{"n_layer": 8, "rope_fraction": 1.0, "qk_norm": false, "decay_shape": "linear", "final_lr_fraction": 0.05}
Below are experts of layer 2 (counted from 0) of a mixture-of-experts language model. Rows are named router (the router's row for the expert), gate (a neuron's input weights, with its number), up (a neuron's input weights, with its number), down (a neuron's output weights, with its number) and show model dimensions 0-191. Each number is 200 + 20 x the weight over its row's rms, rounded and kept within 0 to 999.
After each expert's rows: a language model's description of what the expert responds to; "comes after" lists some tokens at least twice as common just before its tokens as in all text. This comes from a sample of Wikipedia text that the model never trained on. Tokens count by the router's weight.

# expert 46
router,220,207,185,219,168,183,210,195,235,176,187,156,191,199,236,188,208,196,178,235,212,193,221,246,210,199,212,188,225,185,213,183,180,195,208,178,214,224,201,189,170,198,194,197,185,211,211,179,228,178,206,208,182,254,193,200,217,207,230,230,178,198,205,216,205,227,160,189,193,161,209,199,208,190,188,173,206,214,195,231,222,180,204,225,192,237,205,203,176,209,195,199,240,175,212,194,206,223,190,217,207,170,208,213,187,194,172,193,176,187,195,208,190,193,184,227,188,195,200,190,209,166,219,199,204,194,208,236,200,248,242,160,216,185,205,213,180,205,210,202,221,213,202,207,152,210,184,191,199,218,224,257,219,193,192,204,155,194,201,185,159,188,212,201,162,169,208,232,207,192,203,207,238,201,213,209,209,223,165,219,176,158,195,187,194,207,205,205,216,191,197,229
gate0,219,204,214,171,187,183,212,203,244,186,180,189,218,212,220,204,212,226,191,204,179,222,200,236,208,198,211,210,193,189,200,195,200,231,198,196,187,205,203,206,207,227,195,225,229,152,184,190,232,212,205,213,225,232,250,214,230,206,237,209,185,210,212,183,169,190,160,228,219,208,182,191,168,205,209,208,188,183,236,209,195,211,219,182,179,242,192,201,207,213,219,208,198,234,196,215,192,181,180,208,218,202,206,185,171,239,197,194,190,248,227,216,192,213,235,176,209,173,180,183,204,167,194,163,193,193,217,203,196,204,199,197,211,217,212,228,207,168,175,196,203,246,251,208,218,182,224,208,190,189,219,193,224,193,179,220,206,184,208,183,176,205,168,203,213,167,235,200,224,198,213,220,230,204,238,208,234,173,194,194,179,199,186,235,214,221,228,182,202,224,206,234
up0,211,193,213,186,190,160,216,195,221,192,158,205,242,191,200,194,190,197,220,205,195,196,192,210,193,214,214,193,170,206,206,205,195,203,206,189,204,201,183,218,186,204,170,207,217,139,166,182,206,178,215,199,217,236,224,207,231,242,217,197,198,193,224,179,194,224,190,213,209,196,152,179,166,211,209,206,204,186,240,199,189,247,225,175,191,221,180,226,215,206,194,207,210,179,219,191,219,185,208,214,205,168,182,232,158,223,173,173,169,211,218,198,189,226,195,176,211,162,211,184,202,205,191,202,195,208,224,220,191,190,187,211,202,223,206,238,197,198,185,196,171,176,225,198,201,191,202,228,202,225,204,194,213,171,170,196,199,205,218,207,191,156,177,171,194,185,214,222,192,212,205,229,246,179,233,239,222,156,218,194,168,225,205,199,244,199,209,219,182,226,203,196
down0,179,199,189,225,177,208,226,205,204,212,166,181,200,204,199,200,233,198,176,197,201,211,200,206,199,150,190,217,212,219,195,192,190,173,182,192,195,208,225,190,181,226,126,175,185,195,185,224,204,206,176,196,203,158,202,203,202,196,228,193,190,212,200,216,198,217,196,168,225,223,179,219,195,200,214,247,220,163,195,222,210,220,235,145,202,220,203,212,207,179,180,188,210,174,213,201,220,192,201,209,209,148,206,195,187,215,211,166,172,226,223,170,193,220,148,180,193,163,185,208,215,164,187,176,229,199,177,219,232,186,188,173,186,204,228,168,215,199,190,178,184,216,202,188,182,206,221,188,200,184,194,190,198,181,201,206,191,172,203,207,175,188,188,196,174,181,181,177,220,200,216,185,216,234,198,181,163,173,207,189,212,169,164,184,197,191,236,201,190,195,196,225
It responds to: Infobox geography fields
comes after: "-", "′", "^{", " km", " /", " mi"

# expert 29
router,183,211,193,195,184,169,231,184,187,196,190,210,243,215,205,259,214,173,197,205,213,199,162,176,211,240,153,205,194,214,190,205,181,199,184,194,227,200,207,206,170,190,229,186,221,186,191,191,192,185,225,211,199,191,204,206,221,192,208,185,198,187,185,229,222,158,216,192,180,198,194,218,219,196,201,223,220,178,205,145,196,236,214,225,233,176,208,236,226,203,237,176,240,205,202,213,194,214,187,183,179,195,232,188,192,175,185,166,211,189,194,180,185,239,189,181,216,245,198,176,202,241,180,184,221,196,219,195,212,192,167,203,219,202,169,211,207,234,202,221,172,198,194,209,200,191,233,242,203,176,198,199,171,189,160,187,210,216,188,166,172,197,199,189,185,182,212,191,197,183,212,198,170,192,209,187,187,217,214,201,212,214,196,241,211,227,227,201,210,182,206,174
gate0,173,200,215,194,174,184,217,175,218,203,185,251,215,214,220,218,182,191,216,170,193,192,193,231,218,185,200,168,209,204,212,216,162,215,200,191,176,209,185,186,217,228,221,205,189,233,197,191,197,200,190,176,225,179,199,203,233,204,215,210,182,193,207,178,202,209,194,203,204,190,229,226,173,239,224,218,197,202,219,193,162,222,219,198,193,225,194,232,204,163,208,156,213,198,198,202,195,198,223,204,213,186,194,199,194,210,237,174,206,180,187,184,215,187,211,178,170,183,221,181,212,223,184,199,224,198,168,195,184,200,188,215,249,236,165,204,217,215,187,215,170,210,192,164,205,187,200,181,189,158,210,227,192,211,150,201,187,201,205,194,193,179,183,197,191,201,196,194,199,197,158,227,220,245,251,184,187,217,209,172,233,218,168,175,221,204,183,183,179,179,226,159
up0,183,187,188,189,238,175,193,209,179,216,182,232,193,225,184,194,181,190,194,203,199,198,186,194,214,226,201,197,218,209,220,226,191,220,229,158,180,210,229,185,190,211,210,173,170,260,223,194,229,204,204,207,214,186,215,213,209,197,213,191,199,202,204,214,204,210,198,205,209,210,216,221,181,210,223,182,193,189,224,189,175,212,230,178,219,205,188,217,215,200,210,174,188,222,188,183,207,188,202,218,222,181,175,195,200,242,222,177,193,172,215,237,206,175,236,197,211,176,217,185,198,214,181,170,239,214,207,197,233,203,166,189,231,217,210,191,183,228,207,205,174,202,173,176,194,204,214,180,207,174,255,218,190,226,147,220,201,210,194,201,200,196,190,212,214,198,179,161,213,212,160,216,200,229,263,211,186,175,209,160,204,198,182,185,166,206,203,166,176,171,222,185
down0,174,205,196,205,192,184,216,173,233,203,177,222,178,216,238,255,199,184,216,209,182,173,195,220,215,196,215,239,196,211,218,183,209,193,200,221,172,193,205,198,203,189,223,219,224,184,203,234,211,197,189,200,213,229,185,176,219,182,216,194,219,195,163,193,208,220,206,204,202,159,206,167,218,219,232,204,225,208,191,254,180,177,212,200,189,167,215,210,182,168,171,218,212,197,172,193,191,204,184,190,198,181,173,217,206,200,208,211,187,204,228,209,224,174,220,191,184,180,208,195,155,154,180,185,189,170,191,177,195,202,171,192,186,190,159,188,226,180,192,245,206,198,224,184,191,196,197,195,202,216,211,210,183,236,211,209,188,219,183,197,185,213,235,204,181,215,179,181,240,212,221,171,244,202,195,225,200,221,174,209,184,199,174,188,238,212,143,202,207,176,200,195
It responds to: Descriptive words in reviews
comes after: " the", " a", " The", " w", "'s", " n"

# expert 54
router,161,187,197,213,156,191,189,216,197,223,201,179,189,200,199,235,185,202,198,184,190,203,175,191,195,177,200,237,148,212,167,173,196,208,208,190,209,238,217,200,208,228,185,210,238,182,217,231,168,178,187,222,179,215,182,189,188,211,230,203,212,157,199,166,208,200,208,197,200,224,177,183,182,173,194,186,215,180,220,204,165,208,193,235,206,171,193,156,203,228,201,202,218,225,172,212,217,198,188,191,247,198,184,215,190,190,211,198,222,194,184,178,226,210,205,186,208,231,139,222,195,201,237,204,190,178,202,187,208,216,198,219,220,217,207,215,158,163,159,210,222,224,195,184,176,196,188,208,203,207,176,204,219,185,195,199,211,195,216,163,221,221,216,211,190,197,213,231,191,196,201,179,215,191,181,229,179,209,184,176,240,202,191,242,212,200,185,239,194,193,188,212
gate1,219,187,213,217,188,205,211,171,212,208,185,206,221,224,199,170,201,203,194,206,211,186,204,218,205,215,205,155,198,194,155,210,190,207,202,189,205,188,197,194,180,197,210,222,187,193,193,194,192,172,189,188,201,162,210,216,210,190,200,195,208,203,196,148,184,253,191,189,171,205,194,202,228,233,176,199,217,218,197,203,194,180,188,182,201,208,169,220,180,152,206,199,271,205,194,211,211,187,189,190,216,188,205,212,221,188,214,196,193,188,183,187,204,209,189,215,197,220,174,209,201,166,199,215,162,187,157,191,253,202,200,210,242,198,219,179,209,191,166,229,156,203,183,218,181,242,204,209,231,210,126,198,216,183,195,223,180,196,193,180,233,196,198,204,212,212,157,197,205,207,196,206,200,170,233,225,190,215,185,222,191,202,214,208,186,199,183,197,141,220,197,207
up1,210,203,186,179,203,219,186,151,153,184,235,191,236,211,227,254,178,186,208,205,188,179,207,198,179,206,199,217,178,215,214,176,206,177,160,209,180,182,214,210,164,179,198,218,207,185,211,195,201,205,196,215,178,175,210,235,209,238,207,150,220,179,213,190,223,217,203,224,198,185,174,241,187,193,169,198,201,193,188,174,224,220,214,206,217,213,224,222,218,199,228,175,200,219,197,219,166,180,203,180,191,192,214,191,190,157,230,203,185,196,189,209,210,207,179,198,189,237,200,214,186,192,204,176,206,188,185,214,216,259,199,164,213,201,209,189,192,205,196,182,158,234,211,211,214,224,212,202,228,192,180,199,191,193,193,195,183,212,218,228,227,187,229,188,192,197,225,183,234,184,228,204,200,160,223,223,204,196,184,201,188,193,183,190,184,200,172,213,149,202,168,202
down1,160,216,182,219,227,208,218,246,210,206,194,207,203,213,175,188,229,210,193,230,222,230,208,197,224,207,164,203,187,195,194,170,197,146,209,191,227,186,227,203,237,203,214,215,213,209,227,201,187,191,201,194,184,201,202,203,169,184,199,205,249,212,187,191,195,177,217,208,168,217,202,180,180,199,201,175,177,181,183,201,194,214,213,221,218,206,219,209,192,216,190,180,182,199,214,219,224,196,193,238,189,222,199,202,175,209,217,177,195,159,197,156,217,220,224,182,171,198,198,193,223,204,203,180,224,178,209,217,211,211,204,162,199,180,214,209,228,176,238,222,226,193,203,198,195,142,184,217,223,165,208,186,170,233,228,152,205,195,209,244,182,156,214,180,196,203,208,197,191,198,165,227,210,220,189,200,196,178,206,224,189,214,203,178,227,208,182,184,232,226,190,182
It responds to: Clause-linking function words
comes after: ",", ".", ".\n\n", " However", " directed", " but"

# expert 53
router,179,201,177,228,192,185,195,170,164,201,202,225,199,203,199,185,184,219,229,179,207,206,168,190,205,216,210,187,203,221,190,225,173,186,189,202,212,218,193,204,222,211,201,223,213,220,206,189,217,213,190,198,166,193,217,188,188,196,216,192,190,187,197,216,227,187,209,197,172,200,177,181,192,219,211,207,215,180,195,207,212,211,242,203,150,172,174,207,212,177,188,202,193,178,199,199,181,205,204,220,183,164,183,227,189,192,232,225,198,184,217,187,191,197,181,153,211,264,155,182,182,199,212,178,206,242,220,207,209,166,159,177,217,231,168,196,178,219,242,248,204,221,183,211,211,204,185,213,183,184,233,174,185,214,184,222,208,180,186,184,229,236,208,211,184,190,178,230,208,221,185,182,189,194,163,168,182,223,186,198,216,206,227,180,163,189,208,188,210,241,221,193
gate2,188,185,189,185,169,206,203,196,162,231,171,214,226,223,208,171,239,203,185,207,192,219,192,213,204,228,208,178,185,186,234,182,199,211,184,215,217,176,185,202,211,213,220,199,181,174,185,185,213,160,191,171,203,199,212,224,206,206,193,230,193,198,213,159,209,169,202,199,208,216,179,217,213,194,198,196,193,189,166,179,178,262,210,208,185,205,229,203,226,177,250,196,192,190,194,214,206,178,214,195,203,218,205,221,227,205,215,205,225,216,187,190,231,194,193,193,167,205,200,216,204,223,170,226,172,175,213,178,186,206,203,187,199,184,277,163,204,192,198,212,164,179,201,204,213,196,238,178,224,191,210,176,164,250,210,187,220,178,239,215,209,189,200,221,185,184,239,184,236,196,192,176,201,218,204,206,195,177,201,223,192,203,215,186,207,191,211,204,170,221,183,168
up2,209,189,192,196,199,190,183,196,182,218,232,202,221,220,211,207,229,189,211,228,168,212,178,202,200,215,203,190,181,191,247,180,191,223,187,214,234,193,157,202,199,197,245,203,190,176,190,206,211,186,225,183,199,185,206,206,190,172,210,222,193,186,197,163,209,153,204,222,202,222,158,213,199,198,208,195,198,188,199,182,191,217,187,201,170,200,220,188,209,188,253,201,179,204,186,253,199,172,208,201,193,195,206,215,207,184,220,213,219,224,192,209,204,199,211,198,182,185,237,231,209,204,186,201,130,200,230,198,227,241,225,195,221,207,236,180,186,193,200,200,149,165,186,172,212,214,228,193,224,195,200,165,188,215,192,177,216,170,243,222,224,189,226,201,190,216,224,195,218,196,180,182,193,222,178,206,214,204,180,223,201,199,205,199,170,190,176,229,177,242,207,177
down2,201,174,186,223,189,200,224,191,179,194,239,178,193,194,189,218,204,187,194,186,238,204,219,170,224,204,193,158,178,214,204,230,220,197,183,184,201,190,205,202,227,172,195,192,189,194,232,215,185,175,214,207,200,199,195,203,190,203,194,188,227,226,208,190,176,177,209,199,200,200,182,195,196,177,203,201,181,238,204,227,195,207,182,204,181,167,203,161,206,206,217,178,208,163,242,243,215,228,209,187,229,194,192,199,173,204,235,219,167,174,221,214,236,201,178,212,226,202,181,222,219,188,190,244,234,202,188,197,214,232,195,191,177,198,170,181,151,220,209,165,192,186,202,197,194,223,203,233,239,213,250,210,226,197,163,235,183,202,243,210,211,195,164,166,179,189,183,199,201,189,218,207,185,215,236,218,226,227,228,230,175,202,200,192,191,207,191,203,184,197,201,211
It responds to: Digits in dates and numbers
comes after: " ", "2", "1", " (", " #", ")\n"

# expert 16
router,190,194,203,213,219,211,220,195,177,168,195,222,202,202,186,207,205,197,200,212,214,191,203,142,192,189,207,195,168,163,201,187,182,212,186,172,195,209,209,183,214,187,210,213,194,213,210,195,222,235,191,180,240,162,224,226,195,230,205,230,221,191,206,212,210,177,202,221,226,202,207,227,159,203,209,187,171,184,196,204,217,208,207,195,195,178,229,217,206,204,174,212,224,179,213,179,202,208,201,187,178,204,185,224,172,165,246,221,205,189,208,217,205,220,198,216,232,202,229,185,193,197,167,182,214,192,203,221,202,196,193,164,174,218,149,249,180,206,202,244,208,184,207,195,182,212,238,194,183,163,183,200,217,221,193,216,228,154,244,191,225,196,215,176,176,174,189,199,236,207,194,190,205,222,185,203,198,243,212,210,202,184,239,223,205,199,183,236,237,181,208,193
gate0,206,171,221,173,197,214,163,191,185,192,180,210,198,181,176,197,204,189,208,210,200,165,168,171,205,201,168,188,221,215,185,191,217,156,218,200,190,212,187,196,205,193,193,168,215,217,212,181,190,178,232,213,167,202,209,179,194,255,183,208,186,215,193,198,184,206,210,203,183,200,221,183,178,214,184,223,234,197,191,181,201,206,177,206,181,195,213,192,172,208,187,221,191,210,195,211,215,204,236,157,192,161,193,203,203,228,178,187,191,204,181,185,199,191,211,250,184,223,188,210,228,195,189,208,206,225,186,220,187,196,201,209,178,203,170,154,189,167,205,214,180,156,163,213,210,235,180,172,231,173,197,170,218,213,172,187,259,227,172,211,206,199,196,172,210,204,213,191,201,209,224,201,264,180,211,190,186,174,184,162,183,165,184,206,219,197,207,199,197,193,222,201
up0,202,182,188,161,189,217,174,190,162,186,164,219,152,189,170,196,228,198,188,183,227,175,193,221,177,199,202,200,204,248,161,154,198,184,212,180,200,230,211,186,212,202,213,195,211,230,217,206,211,193,210,185,157,199,214,199,184,237,197,201,223,202,213,190,159,232,225,201,210,199,232,187,181,238,200,188,228,189,177,211,194,173,209,193,210,193,207,211,203,208,177,215,161,207,191,167,195,221,237,191,196,173,194,191,195,241,196,196,220,192,175,177,172,172,185,199,196,190,192,200,193,175,206,218,210,154,202,163,179,198,203,203,187,195,165,177,173,198,198,210,194,205,153,194,217,218,202,175,257,185,183,153,205,198,170,221,205,195,156,234,205,205,197,208,208,218,188,185,205,208,190,186,240,210,201,198,180,195,218,173,197,193,207,201,193,198,200,182,197,185,199,173
down0,178,216,209,226,211,170,186,171,190,197,199,208,213,184,177,212,203,173,196,170,182,188,161,223,186,192,208,227,223,225,195,168,196,199,217,184,203,206,202,189,199,175,219,198,200,199,220,177,212,224,214,187,217,215,177,195,206,218,174,204,198,222,202,203,194,238,201,208,222,226,205,218,191,192,181,211,202,187,197,242,182,222,188,155,202,217,179,233,197,204,213,178,177,215,144,191,168,226,207,204,217,219,206,180,240,213,154,185,202,209,186,205,164,186,200,226,160,182,196,185,207,197,217,205,198,170,190,149,220,200,187,217,213,200,197,189,224,177,213,157,181,179,199,157,193,210,178,181,199,177,153,204,229,194,195,168,197,199,191,196,208,177,220,179,190,211,184,177,184,184,217,194,229,197,222,174,173,178,196,208,134,206,194,213,193,169,188,198,172,184,232,215
It responds to: Digits in numbers
comes after: " ", "1", "2", "3", "4", "5"

# expert 21
router,151,200,185,203,183,219,204,214,194,208,213,213,208,168,212,216,237,211,184,214,194,199,195,200,208,186,148,227,197,220,188,209,198,182,183,205,186,220,236,190,189,182,205,227,220,228,164,215,215,180,211,201,216,224,205,192,201,192,186,183,218,254,179,222,205,226,208,192,182,180,202,205,202,205,206,202,200,195,198,192,178,202,211,191,213,185,216,214,192,187,210,229,163,173,236,218,202,203,214,189,173,169,204,161,211,179,130,169,226,205,179,211,168,204,189,218,184,193,178,203,187,202,181,198,197,170,189,191,201,187,202,216,192,198,212,190,190,210,227,151,190,196,209,212,228,148,220,163,202,203,211,219,180,190,228,223,171,193,181,237,209,165,193,206,206,194,198,209,177,186,224,167,210,181,183,192,236,192,233,181,197,198,165,195,233,217,222,173,159,173,203,211
gate1,189,194,220,213,235,182,188,238,219,189,209,193,227,247,195,227,192,205,201,184,168,252,171,208,185,196,226,209,206,207,208,192,199,203,203,180,210,175,217,224,233,203,195,204,236,193,220,192,196,192,218,230,229,221,198,212,168,201,230,188,203,179,211,223,186,170,179,185,161,212,235,151,181,173,227,156,219,205,209,203,198,170,210,216,210,185,234,211,196,189,168,197,228,211,215,180,181,192,228,216,188,176,219,173,209,182,199,198,168,194,199,218,189,190,192,182,203,209,183,209,191,221,191,205,245,213,240,164,212,184,208,225,188,190,224,186,211,209,227,251,202,191,195,193,187,172,204,220,182,162,191,217,175,193,208,187,204,206,202,208,213,205,195,189,207,197,207,233,195,172,205,234,198,176,212,153,191,171,195,182,165,205,187,210,197,200,221,201,238,213,224,225
up1,175,254,169,197,220,248,161,186,171,199,222,234,217,163,187,202,200,204,191,218,209,209,221,184,195,202,245,205,224,206,211,221,196,208,200,240,182,214,199,185,181,224,184,192,201,191,187,194,193,201,214,181,183,205,207,215,174,211,195,230,208,157,226,157,175,186,224,176,233,193,193,212,209,180,169,222,193,203,185,178,204,158,207,209,210,187,173,181,214,216,183,242,172,191,191,197,228,232,201,212,223,215,211,231,158,192,206,192,198,202,195,220,228,193,165,198,216,209,205,203,187,192,197,197,195,207,173,181,200,168,171,229,202,205,202,193,203,172,200,217,214,219,214,196,239,192,211,233,206,178,216,195,169,230,204,215,171,206,182,179,200,208,157,229,193,184,223,209,225,198,147,240,216,210,223,225,193,225,196,213,215,208,185,207,183,206,197,203,213,193,230,199
down1,232,193,206,212,214,236,185,207,215,203,173,179,144,219,159,203,230,207,194,199,213,178,213,196,229,192,166,174,232,159,198,192,192,164,211,188,205,200,198,225,211,222,189,190,209,184,197,147,197,218,212,201,180,185,192,193,186,264,225,196,192,210,190,207,216,222,197,184,200,190,174,213,172,193,187,215,189,218,212,177,171,223,216,197,223,225,189,192,238,214,208,224,226,230,173,227,179,179,210,225,221,217,215,189,215,192,209,155,197,203,202,168,224,222,221,224,200,223,195,229,188,180,222,222,183,169,205,178,154,193,207,209,211,201,234,222,199,214,222,204,219,208,184,207,179,187,190,207,219,170,203,192,172,193,164,172,205,199,190,220,184,206,173,198,235,192,211,202,198,190,189,206,158,203,224,172,214,159,203,204,192,191,234,198,210,215,204,177,198,218,223,193
It responds to: Ordinals and modifiers
comes after: " the", " a", " his", "'s", " first", " their"

# expert 52
router,243,196,210,189,195,190,175,212,161,221,199,198,197,187,201,201,167,190,210,215,167,182,185,223,206,232,220,244,200,193,196,198,200,207,225,202,198,167,209,183,221,252,187,232,200,203,212,192,196,190,221,180,190,184,206,215,188,202,195,234,185,217,226,165,207,203,211,231,183,190,188,174,203,201,203,198,240,231,196,230,153,178,196,158,158,182,226,209,197,201,185,215,162,207,190,203,193,163,206,221,184,183,207,224,208,185,186,217,221,194,190,226,198,168,233,237,218,238,208,224,210,168,181,189,172,208,215,187,216,195,206,191,231,163,180,162,209,172,223,207,223,211,194,209,208,207,173,180,225,189,212,186,186,218,229,197,202,217,222,168,221,209,224,221,175,226,180,168,195,223,203,203,226,168,197,180,198,177,198,205,213,244,215,203,211,189,213,183,202,191,220,197
gate0,212,233,183,180,217,195,203,190,195,206,235,177,173,161,206,177,168,210,204,220,178,228,214,180,202,191,225,216,193,218,151,188,210,194,146,220,177,212,199,188,209,196,200,236,206,185,204,212,230,197,194,217,169,203,201,194,188,225,214,231,172,234,178,191,209,199,199,182,187,202,157,198,201,188,203,185,212,164,215,192,210,164,206,192,176,214,229,203,165,189,188,207,195,197,193,189,175,199,223,188,191,165,202,194,196,197,165,211,179,211,189,212,209,179,237,206,194,194,237,183,202,161,204,207,198,195,195,253,182,189,199,203,185,176,216,202,201,173,202,250,202,195,223,210,208,198,198,150,194,171,174,182,183,202,212,183,178,250,224,205,207,223,227,199,200,200,193,229,191,207,179,192,230,221,174,190,184,191,181,190,176,173,236,210,187,201,229,178,196,188,249,173
up0,189,227,212,186,208,211,204,187,170,191,213,194,144,173,200,203,186,200,186,210,188,264,211,181,189,160,214,210,184,227,165,176,201,189,152,215,175,201,197,173,203,170,210,223,202,201,201,203,220,195,202,201,202,192,196,201,189,228,193,230,173,226,191,198,202,187,185,204,189,193,184,188,214,190,215,165,219,174,200,195,215,174,197,208,187,212,220,204,186,186,180,230,209,199,189,209,172,219,212,207,200,177,207,194,176,219,161,210,167,169,204,224,219,189,206,211,191,191,260,209,219,182,185,214,209,182,191,276,172,219,209,204,217,200,205,207,201,200,199,207,209,208,210,203,214,210,195,148,183,178,159,193,213,193,210,201,202,193,180,220,212,219,209,201,187,245,188,206,185,202,199,204,227,221,166,172,174,209,177,188,179,181,241,213,177,214,215,207,196,191,259,172
down0,207,165,227,134,213,205,187,180,215,217,188,222,207,180,190,200,220,196,215,229,197,167,155,221,212,198,219,184,201,193,211,204,176,239,231,228,205,181,203,196,152,232,190,177,208,192,201,181,195,192,244,200,215,193,215,201,210,201,184,176,168,164,175,215,217,244,169,236,194,226,202,185,205,176,205,207,182,208,185,201,182,214,185,229,216,191,184,197,237,197,178,225,220,184,198,206,227,201,178,216,190,206,176,206,211,199,197,196,172,203,195,191,194,201,193,207,245,190,200,199,151,213,190,190,234,197,207,199,213,209,246,182,199,179,209,186,204,171,195,197,197,212,205,185,209,181,197,235,190,213,196,190,204,206,201,217,186,177,189,212,217,187,189,169,211,197,229,182,225,175,269,193,182,170,210,214,196,159,200,213,186,204,182,225,214,190,198,224,201,196,204,147
It responds to: Final year digits
comes after: "9", "1", "0", "2", "8", "7"

# expert 34
router,165,188,199,195,163,211,229,194,212,187,215,226,180,189,197,219,218,204,185,197,218,204,182,204,173,176,207,165,182,239,210,184,206,220,216,199,224,232,198,212,216,211,153,206,164,210,225,196,181,209,238,227,200,221,197,191,230,190,228,200,193,179,218,185,160,231,225,198,208,205,202,190,219,172,185,199,214,198,196,227,177,195,189,223,181,221,193,168,213,221,243,238,200,241,168,177,209,169,213,163,221,190,189,212,205,234,196,170,210,201,223,163,234,201,197,201,206,223,205,196,173,237,200,199,190,169,175,201,184,202,185,194,219,238,221,193,189,213,205,239,219,187,181,204,233,202,194,197,183,228,187,177,184,175,219,171,168,192,190,189,216,195,167,181,180,215,209,215,208,170,212,197,193,225,179,211,202,200,163,220,216,177,206,226,180,175,221,225,187,195,175,207
gate0,195,187,198,208,202,171,229,211,215,218,195,180,230,189,194,215,226,195,236,241,145,220,198,202,185,188,202,205,177,252,182,183,213,219,188,176,200,175,225,184,207,203,210,196,176,202,201,189,194,179,203,224,232,199,198,196,192,196,185,196,211,214,216,253,204,204,202,186,168,166,213,213,202,213,213,193,204,214,208,214,226,195,214,183,197,208,221,229,206,207,189,210,196,200,209,215,209,191,198,215,157,210,185,177,204,178,197,187,182,185,215,168,197,214,226,203,212,162,222,183,198,182,217,182,237,203,154,185,228,204,200,180,172,185,215,148,191,226,238,190,196,183,189,193,195,190,210,222,213,183,184,211,224,207,201,212,223,181,167,243,253,168,264,211,198,188,181,169,206,197,181,198,206,160,214,213,204,209,189,183,215,214,188,222,199,191,194,190,252,169,187,200
up0,218,176,197,183,226,207,204,215,219,230,261,178,216,143,189,191,200,185,212,207,214,227,213,191,175,198,171,212,146,227,165,180,172,238,199,202,195,218,198,181,192,207,188,217,176,202,206,191,186,200,207,167,193,196,224,222,187,206,195,169,202,209,200,232,181,203,214,203,211,178,202,197,184,233,181,195,193,187,175,182,218,199,201,178,201,202,165,219,208,214,203,217,220,198,198,180,181,175,196,205,176,163,190,203,211,166,248,205,219,192,208,189,215,221,203,169,234,183,228,201,190,219,217,201,226,194,184,173,178,212,205,204,199,201,234,197,212,208,157,199,214,191,189,184,210,249,209,210,206,152,231,191,223,197,199,198,244,161,185,201,223,215,206,209,210,167,199,165,232,186,148,190,244,192,208,207,216,214,181,187,201,207,202,188,185,182,205,201,181,219,203,200
down0,180,188,226,176,198,227,201,215,215,190,223,225,194,192,142,186,195,226,198,186,208,188,201,231,213,207,166,182,253,188,227,205,209,168,191,204,197,214,188,189,193,185,189,233,217,223,216,187,150,189,239,184,168,236,218,193,224,156,218,198,203,205,219,181,166,224,198,238,199,196,222,203,181,186,158,207,177,174,195,209,182,196,158,162,207,169,188,203,231,222,196,199,197,224,197,225,200,202,183,211,225,186,214,172,157,209,218,248,242,162,191,237,221,224,206,208,183,199,184,202,194,219,234,211,191,198,204,207,190,196,197,219,209,213,226,207,195,183,218,162,186,188,215,174,203,184,205,169,186,201,190,197,200,189,200,198,195,179,219,200,216,201,171,164,208,219,197,161,207,198,220,221,188,192,207,207,192,233,178,227,190,201,182,203,189,203,218,195,203,213,193,184
It responds to: Coordinating conjunctions
comes after: ",", ")", "s", " such", " well", "\""